Experts of a small language model.
Size: width 128, vocabulary 2048, 22.7M parameters.
Experts: 48 experts in each of 9 layers, a softmax router, a shared expert of 128 neurons.
Training: a variant of Adam for the experts, 509M tokens, 7773 steps.
Below are experts of layer 5 (counted from 0) of a mixture-of-experts language model. Rows are named router (the router's row for the expert), gate (a neuron's input weights, with its number), up (a neuron's input weights, with its number), down (a neuron's output weights, with its number) and show model dimensions 0-127. Each number is 50 + 15 x the weight over its row's rms, rounded and kept within 0 to 99.
Before each expert's rows: a language model's description of what the expert responds to; "gets" lists some tokens that make up at least twice as much of what it gets as of all text. This comes from a sample of Wikipedia text that the model never trained on. Tokens count by the router's weight.

# expert 12
Description: Mid-word il/al pieces
gets: "il", "al", "und", "id", " a", "ial"
router:65 33 72 24 51 52 66 68 65 43 29 46 66 66 48 70 43 31 62 50 51 46 74 39 54 70 26 42 42 42 57 77 45 56 13 51 63 41 25 39 28 28 49 56 66 47 50 51 41 15 55 33 40 21 76 48 54 50 45 51 42 35 69 26 35 62 48 65 61 67 53 62 39 53 53 64 42 74 40 64 19 50 46 57 28 74 45 59 47 40 55 36 18 34 29 42 65 56 34 46 24 36 59 42 65 30 50 36 47 66 66 35 22 42 50 36 65 29 40 51 30 62 49 43 43 67 65 24
gate2:73 51 41 42 56 32 56 40 41 45 45 71 71 21 51 62 55 39 80 83 51 25 37 39 42 30 52 52 63 53 41 69 47 51 46 21 34 57 33 44 55 37 47 37 45 39 84 38 35 52 35 47 61 31 46 45 54 49 42 58 38 40 43 19 21 80 40 60 51 42 62 45 56 58 56 48 54 37 57 60 44 43 65 75 14 54 17 72 62 40 34 30 50 52 67 47 40 28 38 52 65 63 70 67 48 31 83 76 54 68 71 47 47 41 46 44 86 46 42 36 74 54 31 47 45 50 75 38
up2:61 45 53 53 53 26 72 23 53 44 75 52 62 39 41 68 47 56 52 56 56 39 46 32 14 21 49 35 48 46 28 65 47 35 59 58 68 51 40 56 27 29 56 45 32 56 54 75 33 42 32 77 57 33 44 41 68 31 49 40 61 23 38 62 36 47 59 45 44 31 66 64 58 44 70 40 28 65 39 57 34 58 75 33 47 28 52 61 53 52 28 53 39 60 65 52 51 65 48 55 91 39 65 46 60 55 88 11 78 26 32 59 63 60 48 53 57 53 31 43 73 42 27 59 61 72 50 39
down2:47 58 47 68 99 54 69 42 52 43 61 64 63 41 71 57 40 55 40 44 39 48 57 39 40 48 59 39 53 67 69 29 48 57 36 69 80 44 39 50 46 40 28 64 63 87 33 57 53 34 75 80 68 52 39 11 30 45 55 43 68 50 50 29 46 44 67 37 64 58 47 32 60 42 40 65 44 54 56 62 22 63 49 55 07 53 34 54 62 34 47 51 56 74 16 53 14 55 57 29 52 38 78 41 57 25 44 30 48 47 41 58 37 60 51 38 58 55 64 47 60 57 42 49 53 60 31 71
gate3:62 70 38 63 51 48 55 58 46 46 59 38 39 52 39 75 35 55 41 51 47 43 42 26 33 53 52 61 63 11 79 44 68 39 30 48 50 09 36 44 30 52 31 62 32 18 56 29 54 58 68 57 65 58 26 60 36 66 45 53 50 67 48 31 94 71 49 61 41 66 54 46 56 74 50 53 49 61 61 45 53 54 41 43 16 58 78 77 38 46 39 61 40 73 56 49 35 44 57 38 57 55 27 44 30 25 57 74 45 46 22 33 51 67 46 35 41 53 47 47 48 65 74 63 54 33 37 81
up3:45 27 39 61 52 47 64 45 49 59 55 48 50 58 22 50 72 39 48 76 53 49 21 52 23 49 51 63 65 43 58 42 58 43 72 38 33 69 61 61 69 27 69 60 53 16 43 72 57 54 55 83 54 63 54 71 63 52 51 52 46 47 44 27 63 38 22 58 66 33 95 79 56 37 74 39 73 46 32 26 78 65 39 27 38 28 46 53 38 51 33 67 62 50 65 65 62 67 50 46 72 35 73 65 45 70 49 76 66 59 54 47 46 35 30 37 50 58 54 54 62 35 59 51 55 51 27 37
down3:55 64 42 44 60 54 51 54 36 35 23 40 61 57 70 58 65 58 61 72 54 56 38 40 64 50 37 37 56 38 31 47 56 49 30 24 48 67 33 51 56 45 46 48 39 47 64 65 53 85 44 45 48 61 29 43 49 56 51 29 56 49 38 40 37 62 57 31 67 48 61 54 56 52 21 46 55 28 26 43 61 76 63 34 76 62 35 68 65 25 35 43 77 45 48 17 83 28 35 85 75 37 31 68 44 60 66 49 23 85 63 51 66 50 63 40 36 45 29 47 48 50 44 39 23 22 39 70

# expert 35
Description: Lowercase word starts
gets: " p", "s", " f", " d", " w", " b"
router:44 90 42 66 46 63 53 54 56 52 39 38 61 53 53 51 30 55 42 82 59 49 29 67 21 64 74 45 40 57 37 37 65 36 63 59 27 71 37 41 36 27 46 14 30 73 44 35 52 63 44 58 50 35 34 44 42 38 36 46 57 50 59 57 46 47 47 44 54 82 52 50 32 55 36 45 61 50 78 66 79 79 55 21 59 24 55 33 46 89 32 41 32 57 26 28 61 39 37 63 45 26 40 64 48 61 50 54 50 46 70 45 19 52 63 42 37 34 81 61 64 37 53 50 59 50 55 59
gate1:47 42 49 82 62 64 54 43 56 53 50 45 57 61 44 35 60 20 54 53 86 60 54 31 56 44 79 57 45 37 79 47 70 34 54 63 40 68 55 43 37 41 70 30 43 57 36 49 46 38 06 34 47 74 37 51 47 47 39 41 53 50 54 60 55 54 47 43 76 41 42 55 54 35 63 56 32 19 44 36 37 68 75 65 53 48 28 29 69 49 44 53 61 85 56 52 26 64 59 49 34 50 43 50 78 47 36 88 49 71 47 67 42 32 61 19 31 45 70 47 33 43 52 83 60 47 22 47
up1:36 68 35 67 34 58 28 63 72 54 49 46 32 52 55 44 51 54 64 33 78 22 40 50 60 64 22 60 35 58 50 41 60 73 41 42 60 55 64 35 44 55 41 35 62 63 79 36 48 36 45 46 58 84 62 37 61 71 38 42 50 61 40 46 39 48 43 64 66 38 53 64 70 66 32 46 85 31 54 59 99 48 70 54 47 58 27 64 47 56 42 37 56 58 60 38 68 41 57 58 67 20 32 77 39 48 33 48 55 34 74 50 71 55 40 52 52 40 43 35 41 73 14 73 62 32 59 70
down1:26 52 40 68 77 65 38 63 47 43 42 77 37 56 73 50 44 72 36 29 39 38 46 38 53 50 56 54 32 59 28 49 61 74 37 64 36 46 46 80 43 50 70 46 73 19 39 60 60 66 34 32 55 49 43 43 16 62 44 62 35 08 29 62 45 40 58 49 28 53 55 46 35 16 54 42 65 44 51 53 83 60 59 40 58 64 03 49 48 47 62 59 52 42 50 53 56 31 53 54 49 52 37 39 20 52 60 62 34 37 45 63 58 25 68 19 58 38 48 56 27 45 59 53 60 64 73 38
gate2:25 44 38 38 67 59 65 47 15 38 68 40 78 54 49 34 66 47 70 41 60 26 19 36 72 57 60 33 54 28 52 53 63 73 53 27 43 49 67 58 27 45 36 38 64 63 45 51 32 43 36 61 35 14 46 67 51 26 39 68 21 57 58 63 48 59 53 48 44 32 21 49 72 26 60 59 57 63 48 59 41 23 47 73 34 50 29 56 64 53 47 38 40 64 83 47 41 29 44 49 31 74 39 42 54 47 32 70 57 82 49 55 44 60 74 60 61 49 33 58 40 58 44 66 80 47 55 39
up2:51 51 51 58 33 56 58 57 71 52 27 52 25 37 34 71 31 42 60 49 38 54 27 49 49 20 30 39 67 22 69 19 55 69 33 45 69 32 51 34 63 32 39 62 55 58 64 68 64 69 52 48 56 35 74 41 67 57 28 38 56 41 39 55 43 64 51 74 50 70 57 64 63 47 60 72 31 38 58 19 50 38 18 42 37 38 40 85 38 36 59 45 58 50 51 35 76 52 28 26 40 53 47 36 31 31 18 33 81 46 50 41 42 76 50 53 53 44 67 66 51 41 42 49 28 66 30 38
down2:56 58 60 40 37 47 50 51 31 64 25 55 48 64 32 44 45 42 48 71 57 48 48 74 62 57 72 35 42 48 66 23 60 52 77 38 47 22 43 34 68 51 53 44 46 48 70 50 47 78 56 85 56 42 21 57 69 59 24 49 36 50 31 35 11 25 57 28 47 66 49 66 34 28 37 45 52 42 46 34 26 42 36 39 55 36 54 68 38 47 53 31 56 68 56 74 50 65 41 48 59 77 31 45 51 77 52 51 28 39 41 24 34 31 65 57 58 59 66 41 59 64 75 47 41 75 50 89

# expert 7
Description: Capitals and slashes
gets: "d", "T", "/", " T", " P", " |"
router:30 48 39 22 39 79 52 53 76 40 67 67 75 46 47 54 66 68 33 51 52 32 57 76 39 64 61 64 61 69 29 47 41 69 26 58 48 60 57 31 42 41 58 37 68 47 35 32 57 59 75 37 57 31 52 42 42 70 66 43 30 31 69 42 28 40 26 23 54 50 41 63 47 74 35 57 56 73 64 41 29 52 61 50 69 26 60 67 47 47 36 45 73 39 55 57 63 66 41 81 57 38 25 60 72 56 47 33 53 47 73 54 68 60 48 56 57 25 23 51 23 58 50 40 46 57 61 14
gate5:65 54 77 37 30 45 40 36 41 66 69 45 48 40 39 37 56 51 58 19 66 43 30 42 76 58 53 55 39 10 58 41 24 29 43 61 29 39 49 57 56 69 67 55 54 40 84 30 39 55 60 55 37 40 50 46 43 29 38 68 58 75 24 38 55 48 53 91 77 49 40 54 65 73 69 72 43 47 58 62 36 46 44 81 37 56 27 62 47 66 22 41 53 36 38 47 38 26 46 41 65 69 49 53 55 52 56 69 47 50 65 28 24 47 57 58 30 48 42 57 64 16 52 53 65 63 33 65
up5:65 74 46 51 70 52 50 79 39 76 32 30 55 35 55 55 68 51 54 42 36 51 25 49 35 50 25 75 54 42 76 60 70 58 59 49 50 73 24 53 59 60 32 67 35 73 54 60 67 40 43 52 49 66 48 55 82 46 37 23 52 52 39 37 72 45 25 61 60 49 70 64 44 45 69 71 49 62 39 58 08 65 52 33 56 40 39 44 68 52 41 60 70 51 31 49 26 75 55 76 27 53 61 40 58 68 24 30 38 52 44 79 36 54 54 50 43 56 68 20 56 80 49 49 45 47 49 68
down5:40 53 59 84 55 56 51 46 48 48 31 61 58 35 47 50 36 29 43 63 82 54 39 51 40 43 39 56 45 70 49 43 09 69 50 53 54 30 24 55 71 47 63 50 69 55 50 56 21 72 56 14 64 70 57 40 65 50 58 65 52 51 38 40 64 59 43 26 56 71 81 36 36 62 50 55 28 34 58 56 35 45 44 38 41 41 48 45 55 35 74 67 56 53 35 39 35 25 47 73 25 69 77 46 52 32 82 41 45 44 78 63 54 44 56 58 42 33 44 46 87 42 57 66 63 59 80 28
gate6:51 67 69 61 51 48 55 20 53 58 60 43 65 22 30 42 41 47 44 47 77 48 30 50 61 41 71 34 64 53 64 50 35 42 56 76 61 49 60 37 56 53 64 41 67 50 49 65 15 54 46 46 54 45 41 50 22 50 74 64 42 66 45 46 36 39 43 46 36 50 37 48 68 47 77 64 65 66 39 38 94 59 57 42 39 83 36 52 80 30 44 51 71 70 55 34 68 52 50 49 08 50 68 44 38 35 43 54 51 40 71 40 55 63 46 63 32 32 35 52 66 67 51 63 99 50 46 54
up6:71 54 38 52 42 61 39 53 70 74 52 39 39 41 72 56 46 85 38 24 43 32 28 54 66 28 23 64 44 38 73 67 48 50 73 34 29 71 62 37 49 68 34 44 30 75 56 46 80 60 34 26 47 46 49 42 42 30 66 37 39 50 49 65 37 51 45 58 57 42 58 83 41 48 39 29 59 63 52 54 78 61 50 32 49 62 38 54 43 29 79 71 71 55 67 37 35 00 74 47 50 55 44 56 76 56 50 57 42 47 44 39 62 58 56 53 38 45 52 50 44 61 32 25 41 62 74 47
down6:53 71 40 47 63 55 32 82 34 44 53 53 83 69 35 60 50 60 75 67 53 29 57 41 55 33 75 52 21 12 48 65 39 28 80 51 77 38 74 58 51 53 65 63 34 57 32 64 34 38 25 35 44 47 40 55 51 57 43 26 62 46 71 72 47 51 53 59 35 43 50 49 62 54 81 55 60 55 64 47 52 43 29 34 40 83 44 46 37 48 49 26 58 56 48 53 33 45 69 80 25 71 69 36 81 44 43 43 36 58 42 31 28 45 43 55 59 59 70 59 63 56 71 71 62 58 56 45

# expert 3
Description: Word-internal syllable pieces
gets: "on", "g", "ur", "ter", "ver", "er"
router:50 67 37 31 45 59 42 39 58 44 47 51 70 34 78 34 34 82 54 49 45 47 72 75 53 29 18 34 33 49 40 62 72 43 59 42 66 52 54 44 41 32 66 69 46 74 57 66 69 41 65 44 22 44 53 59 64 59 58 59 39 30 62 37 79 54 31 63 41 72 20 31 14 52 41 59 64 27 42 48 55 39 66 52 51 64 55 69 60 33 68 38 62 33 33 64 53 53 53 22 37 63 53 52 67 52 76 55 56 63 74 49 54 69 63 35 41 13 51 61 81 48 37 56 38 67 66 56
gate1:54 36 46 56 22 34 63 56 35 89 48 47 56 50 28 63 47 08 45 40 63 43 54 50 48 25 64 44 58 61 57 55 39 40 27 62 65 50 33 60 47 48 72 48 46 44 65 48 54 59 54 73 59 60 15 66 60 55 72 34 78 66 20 63 40 66 60 69 74 49 31 34 41 52 67 59 66 40 65 65 96 48 72 47 27 59 51 49 65 59 50 68 50 66 67 60 72 55 60 20 24 66 67 44 45 52 30 73 41 47 50 26 42 25 50 60 65 58 56 45 60 47 53 52 52 31 68 54
up1:55 50 56 60 28 51 59 53 42 59 44 48 53 78 63 59 37 83 51 60 58 38 35 62 50 33 49 58 54 42 35 39 30 54 35 65 55 60 23 51 26 58 69 50 67 39 55 51 49 18 54 52 43 59 59 58 56 61 47 50 39 27 75 68 42 33 46 39 44 71 49 45 29 26 98 86 38 64 57 50 46 74 72 54 35 36 53 55 63 50 42 47 70 67 62 61 81 60 61 69 46 48 49 31 51 69 64 52 48 82 61 16 46 05 72 58 58 29 76 57 61 54 56 45 42 58 49 31
down1:83 56 82 68 71 81 61 75 55 38 61 63 17 71 58 45 55 50 70 57 48 40 85 69 56 56 71 54 65 46 49 19 60 59 77 39 55 42 28 56 51 45 56 47 42 55 37 33 32 39 39 43 60 75 61 37 63 47 22 50 50 66 54 36 34 53 52 49 49 63 37 73 48 37 47 32 62 25 48 42 88 47 61 64 42 54 50 54 55 65 39 49 57 57 54 43 49 48 63 38 64 55 74 50 51 66 35 47 59 56 27 23 51 39 26 23 73 47 69 48 43 76 67 79 45 62 68 67
gate2:21 38 24 46 45 54 42 59 35 56 59 61 65 63 54 51 39 55 74 66 41 50 67 62 32 44 60 74 63 41 78 67 48 49 64 56 30 30 52 54 52 73 37 27 39 39 45 57 57 49 47 33 28 48 53 80 24 40 43 90 77 46 52 47 46 55 64 65 43 29 64 14 34 59 54 74 50 50 53 57 59 56 61 49 22 36 60 43 26 29 40 48 51 59 72 68 57 35 24 52 54 41 77 70 63 83 50 48 49 04 34 46 70 41 39 52 30 54 57 48 47 42 42 37 74 52 60 58
up2:49 67 66 52 47 28 51 40 36 63 55 68 46 28 55 30 25 45 27 65 48 45 42 37 37 57 49 59 51 50 53 57 44 35 38 46 72 44 65 37 44 40 31 55 53 32 48 58 77 42 53 44 38 72 81 72 37 39 73 51 38 53 40 62 69 54 43 14 56 64 74 27 52 70 67 69 42 37 59 43 37 34 51 74 44 22 58 23 15 23 57 47 62 53 36 68 30 44 42 61 77 58 60 63 35 57 53 66 54 58 59 42 90 27 56 54 44 35 23 20 58 49 47 47 54 76 27 49
down2:38 83 27 49 30 63 46 30 39 48 79 48 57 57 52 55 26 40 12 71 44 64 59 84 40 47 44 57 39 62 50 70 42 41 70 48 26 59 21 28 40 49 40 37 81 44 59 79 80 63 59 82 72 51 43 22 42 55 55 63 66 41 68 31 44 49 29 60 36 49 50 46 62 42 49 61 35 55 52 72 67 58 48 66 38 39 29 60 55 37 27 60 25 41 44 62 29 28 66 51 50 54 62 61 63 52 65 51 53 37 24 66 73 49 65 60 47 44 60 64 44 31 47 67 61 35 58 35

# expert 8
Description: Latinate prefix pieces
gets: " con", " st", " pro", " ex", " re", " per"
router:43 55 32 53 50 42 63 48 58 61 44 57 27 71 46 46 30 59 41 38 90 54 64 33 14 67 39 52 40 43 31 47 33 32 42 71 65 77 50 61 52 40 55 55 63 75 65 31 48 72 50 41 43 25 63 55 49 35 56 39 52 63 65 64 32 43 60 60 72 66 40 33 68 27 70 40 64 49 74 43 66 64 71 30 51 65 39 49 61 70 53 31 49 23 27 31 35 43 33 54 51 22 68 35 65 33 59 54 55 31 44 76 31 45 39 65 71 50 63 65 49 41 26 25 47 73 71 52
gate5:42 37 67 36 49 52 50 46 46 49 49 59 37 51 75 53 51 57 43 30 51 52 42 61 58 42 66 50 84 38 64 29 56 35 38 91 34 48 49 44 18 15 48 50 59 48 63 48 55 37 28 55 37 33 12 46 38 40 56 66 52 36 49 63 37 46 57 27 44 64 43 87 64 62 45 60 56 36 73 64 63 27 21 52 28 58 55 46 21 65 58 49 37 69 46 47 59 09 67 65 31 49 66 30 43 30 40 71 30 81 35 44 46 27 41 49 42 37 60 43 35 42 53 61 30 52 37 36
up5:60 42 57 52 50 44 43 36 56 44 40 48 40 55 52 27 16 48 58 45 60 53 56 44 51 41 42 51 63 53 56 89 35 49 41 28 63 63 63 57 53 63 67 44 64 16 38 58 70 52 65 43 49 54 92 47 75 77 61 38 54 74 52 34 58 67 19 31 37 29 47 49 48 68 46 59 68 32 46 34 03 57 60 72 52 49 59 41 58 65 42 75 71 36 22 79 41 59 47 38 57 78 34 53 64 49 41 08 58 48 39 56 52 37 42 60 65 64 20 41 38 66 55 52 56 46 60 40
down5:25 44 50 33 36 71 63 24 35 51 49 35 44 39 54 42 61 36 67 51 27 34 60 42 25 51 27 52 57 71 48 40 83 46 72 70 38 64 57 21 58 42 45 50 72 51 26 55 45 52 37 41 57 59 26 50 41 42 39 69 48 23 29 77 51 54 66 67 55 81 54 52 57 23 54 48 63 35 72 46 62 55 32 22 35 56 52 63 76 57 74 43 18 57 51 61 45 39 38 53 49 52 40 21 65 29 58 40 33 53 69 46 34 74 54 29 86 54 47 49 29 66 38 59 47 61 29 45
gate6:49 72 50 47 71 41 61 82 25 54 42 34 60 64 42 64 63 47 66 43 45 58 39 61 48 65 78 32 48 51 58 49 45 41 24 67 63 49 53 37 39 53 65 23 27 50 34 79 34 52 44 49 47 56 55 53 44 83 68 35 57 50 41 48 24 55 56 74 55 66 60 47 52 69 53 59 63 31 33 25 57 29 74 37 40 42 68 73 23 53 73 67 54 52 39 50 50 47 50 36 36 59 66 41 25 32 71 37 06 15 41 32 92 37 40 39 65 55 60 61 56 51 61 62 52 56 35 38
up6:48 60 63 47 22 46 51 43 73 45 58 73 62 48 65 50 42 52 44 58 38 14 63 60 73 59 40 59 49 58 69 44 72 69 15 36 53 39 45 57 51 46 30 64 41 56 37 53 80 46 59 37 45 67 44 38 24 26 36 33 54 31 64 41 76 32 81 42 51 35 56 22 51 75 15 32 35 58 58 70 60 80 44 50 33 55 48 53 42 19 35 52 57 45 64 36 54 58 54 67 37 38 65 40 75 87 43 41 51 82 37 35 50 53 55 64 53 52 54 41 69 40 54 54 31 38 27 46
down6:43 44 64 44 52 54 21 50 70 74 33 74 62 35 72 50 37 77 43 78 32 33 73 32 62 42 13 46 71 59 52 55 23 29 10 37 52 51 21 44 35 46 39 66 37 57 60 45 34 40 52 49 32 29 44 28 67 25 44 42 65 30 51 49 57 60 35 66 45 57 77 51 53 33 54 27 53 57 68 60 45 53 18 56 46 72 75 29 35 39 35 47 34 42 43 38 58 52 40 44 51 51 51 46 57 24 51 51 34 42 74 37 58 57 51 40 29 61 38 29 30 56 61 42 56 20 50 54

# expert 4
Description: Proper-name word starts
gets: "s", " St", " Vi", "e", " Port", " No"
router:62 62 38 43 42 73 42 68 65 48 58 31 36 54 64 20 48 72 04 68 63 63 55 57 45 66 51 41 39 61 24 35 62 57 54 50 52 70 29 27 60 43 32 72 55 62 34 69 63 71 66 53 68 55 47 64 57 65 44 37 54 49 65 62 71 19 52 27 71 67 41 67 40 58 50 37 63 77 40 53 32 53 37 44 71 61 69 64 40 56 54 62 35 27 38 37 49 70 23 61 55 34 36 84 44 62 39 37 62 59 69 86 41 37 43 54 63 49 35 64 38 54 27 29 64 39 47 42
gate2:37 40 74 56 40 44 60 30 39 67 57 62 68 58 34 78 46 41 82 24 48 40 35 46 55 32 43 54 67 50 65 47 35 52 42 34 44 45 46 76 46 40 60 23 28 39 48 53 43 16 58 58 30 35 41 28 44 42 50 60 58 49 21 40 35 70 46 74 39 34 70 45 49 35 57 43 69 31 77 39 46 50 63 56 00 57 45 51 68 53 52 27 67 75 44 58 33 28 73 40 56 67 62 20 60 27 68 46 25 45 49 36 54 45 48 64 48 59 53 54 64 59 74 68 25 44 56 52
up2:36 58 46 58 64 75 67 38 51 48 64 32 20 46 37 34 42 45 36 54 53 62 48 39 38 46 60 51 56 39 52 54 37 36 45 33 42 49 33 54 52 32 28 68 40 54 62 53 53 18 45 52 49 76 63 63 48 17 58 70 42 40 40 72 32 69 61 35 34 61 60 60 79 29 40 25 78 55 41 54 42 79 53 42 62 51 62 57 50 56 04 28 59 47 43 29 49 55 35 45 43 85 48 45 60 33 76 33 19 73 38 50 46 33 41 58 53 30 32 26 61 44 53 48 64 48 88 41
down2:68 62 61 59 35 58 68 28 52 34 28 40 70 65 21 47 76 60 35 31 56 37 64 56 41 58 47 46 70 59 42 52 58 13 32 63 46 50 56 42 51 65 54 64 24 42 56 63 45 51 54 53 30 68 43 64 65 55 57 68 36 63 41 47 48 28 64 39 36 21 64 48 78 55 39 63 55 29 36 86 75 61 71 26 88 78 67 44 51 54 54 66 73 47 42 55 34 36 41 63 45 53 69 39 36 66 45 45 61 49 62 50 38 55 33 47 51 53 40 61 50 18 54 52 50 35 21 10
gate3:55 38 50 63 76 45 47 07 37 62 49 08 52 59 20 65 45 33 39 29 66 57 68 52 35 71 65 65 48 53 69 39 61 50 54 46 39 42 60 64 42 73 52 44 38 49 58 69 16 53 41 69 15 49 55 64 48 59 41 35 39 71 43 59 33 56 52 68 61 34 41 52 57 58 57 61 33 49 46 22 52 09 46 70 33 53 50 49 51 57 28 39 42 76 20 41 59 03 65 55 55 67 62 38 45 39 54 59 43 45 51 34 45 62 67 64 35 66 44 32 52 37 54 29 54 55 54 67
up3:58 61 42 58 41 52 44 67 45 46 25 57 59 26 49 51 37 68 56 42 51 37 65 51 53 67 30 53 65 53 43 30 72 48 74 43 47 49 71 70 22 48 74 68 51 39 42 54 38 52 70 55 20 63 76 45 60 70 58 63 47 60 34 55 83 59 99 49 56 46 61 58 48 49 52 38 47 59 29 54 14 26 37 69 38 62 55 74 25 39 53 57 59 53 64 40 14 42 57 53 58 40 53 62 79 51 20 44 42 39 77 60 55 69 56 75 44 64 52 29 30 71 43 55 59 46 31 66
down3:47 50 41 66 48 37 36 42 53 62 69 46 59 48 67 55 45 47 72 60 40 81 52 43 39 37 34 45 32 47 58 53 72 65 24 57 52 23 50 52 34 75 48 62 65 60 37 48 13 55 81 45 31 24 15 70 39 45 45 35 48 64 54 61 50 64 42 51 32 44 53 61 30 46 62 43 59 51 05 67 30 36 65 38 38 57 28 63 21 16 69 47 42 38 33 75 28 50 59 47 38 67 34 31 30 48 44 50 34 50 31 48 74 34 25 60 39 62 54 54 43 37 44 75 61 44 50 67

# expert 23
Description: W and capitals in compounds
gets: "w", " F", " W", "W", " War", " K"
router:45 16 56 42 75 49 49 45 79 65 70 44 51 42 72 37 28 77 53 24 61 39 61 63 33 34 66 55 33 51 51 43 49 36 61 53 50 47 72 57 59 52 21 35 45 52 19 39 57 77 24 17 44 34 33 23 28 31 49 54 38 49 66 52 33 50 70 50 34 45 60 55 37 33 66 49 34 28 52 53 53 55 31 49 36 46 60 60 65 15 44 58 30 35 80 57 52 57 27 51 33 53 55 29 68 72 54 43 43 26 15 30 68 47 34 51 50 48 55 46 50 31 46 54 70 46 59 29
gate1:42 31 67 26 63 54 43 37 13 31 66 29 66 61 33 72 56 36 64 47 70 71 45 48 47 36 48 76 74 45 63 65 39 38 59 33 42 50 78 44 54 35 39 23 49 57 56 59 55 37 53 47 28 45 42 49 31 36 74 69 57 49 57 56 47 40 68 23 24 56 54 47 63 48 49 26 63 67 31 61 35 45 48 35 31 34 53 58 63 72 51 13 67 54 53 78 52 35 82 63 30 40 40 23 56 45 49 53 64 59 52 50 52 05 33 61 29 47 32 67 44 52 38 51 70 55 43 41
up1:56 39 52 42 62 33 73 67 31 54 69 66 35 56 62 51 43 43 51 29 47 69 67 30 53 45 74 55 70 58 42 71 12 49 31 36 42 40 55 26 57 54 53 71 43 44 76 59 38 41 23 33 37 36 17 57 62 63 75 53 37 55 51 66 32 35 69 41 54 48 63 43 84 45 88 50 48 54 65 57 55 41 66 50 32 55 70 48 53 60 41 36 55 57 27 32 47 39 35 70 46 13 75 53 71 35 68 38 44 44 46 75 60 37 51 24 38 49 40 61 50 20 44 54 56 66 49 24
down1:50 38 59 69 51 17 43 41 60 51 27 71 43 58 68 42 42 53 54 60 88 50 60 49 50 46 29 41 69 54 68 45 35 57 74 61 55 84 61 68 60 05 45 22 59 48 60 74 67 42 43 52 53 21 57 46 48 39 49 38 27 51 60 47 91 45 74 51 62 50 27 56 50 25 35 26 59 87 68 64 38 42 47 49 46 52 44 35 41 77 30 65 39 56 57 53 57 55 34 62 69 61 36 68 30 62 43 65 55 45 58 39 58 44 29 56 55 52 46 63 63 66 50 42 53 15 66 41
gate2:46 61 53 84 63 62 60 15 51 56 42 53 62 37 43 40 58 58 55 86 38 60 54 38 71 47 47 42 31 38 56 43 47 70 32 34 52 40 45 70 38 69 56 42 69 75 48 31 59 61 49 54 40 67 42 62 58 53 81 39 55 54 33 23 39 61 43 78 30 60 52 87 51 27 62 61 54 29 54 44 78 66 45 40 08 60 69 48 44 60 50 73 57 68 46 49 57 37 66 55 63 77 57 25 53 50 25 38 22 59 47 52 28 55 53 20 44 44 34 46 43 63 60 56 71 66 36 36
up2:40 70 39 57 68 25 39 40 60 50 53 72 63 61 50 50 53 47 61 40 57 59 63 49 47 67 48 37 59 70 42 48 38 54 54 41 49 78 51 57 62 56 52 35 59 68 43 68 47 45 54 38 23 39 24 69 56 67 55 00 39 61 51 45 25 51 67 42 51 24 61 40 13 35 73 22 28 55 42 64 60 81 56 53 53 33 54 44 57 63 30 62 30 49 62 26 53 44 53 64 48 38 69 35 83 42 52 52 46 40 24 42 49 77 26 27 62 38 61 53 69 69 75 37 40 20 59 47
down2:00 66 36 39 46 31 64 68 84 68 70 28 58 56 68 52 56 76 49 27 62 46 36 98 48 69 69 53 35 36 64 62 51 55 58 60 78 63 43 26 54 31 49 43 70 72 55 52 43 74 50 55 43 61 52 66 64 24 31 47 48 31 45 34 41 47 46 59 61 67 78 32 59 81 49 62 57 47 47 41 54 42 57 48 40 41 39 46 53 51 61 23 50 56 63 44 63 41 52 47 50 49 57 12 59 42 53 23 55 43 46 31 42 29 31 46 52 43 52 69 60 24 64 45 60 60 55 42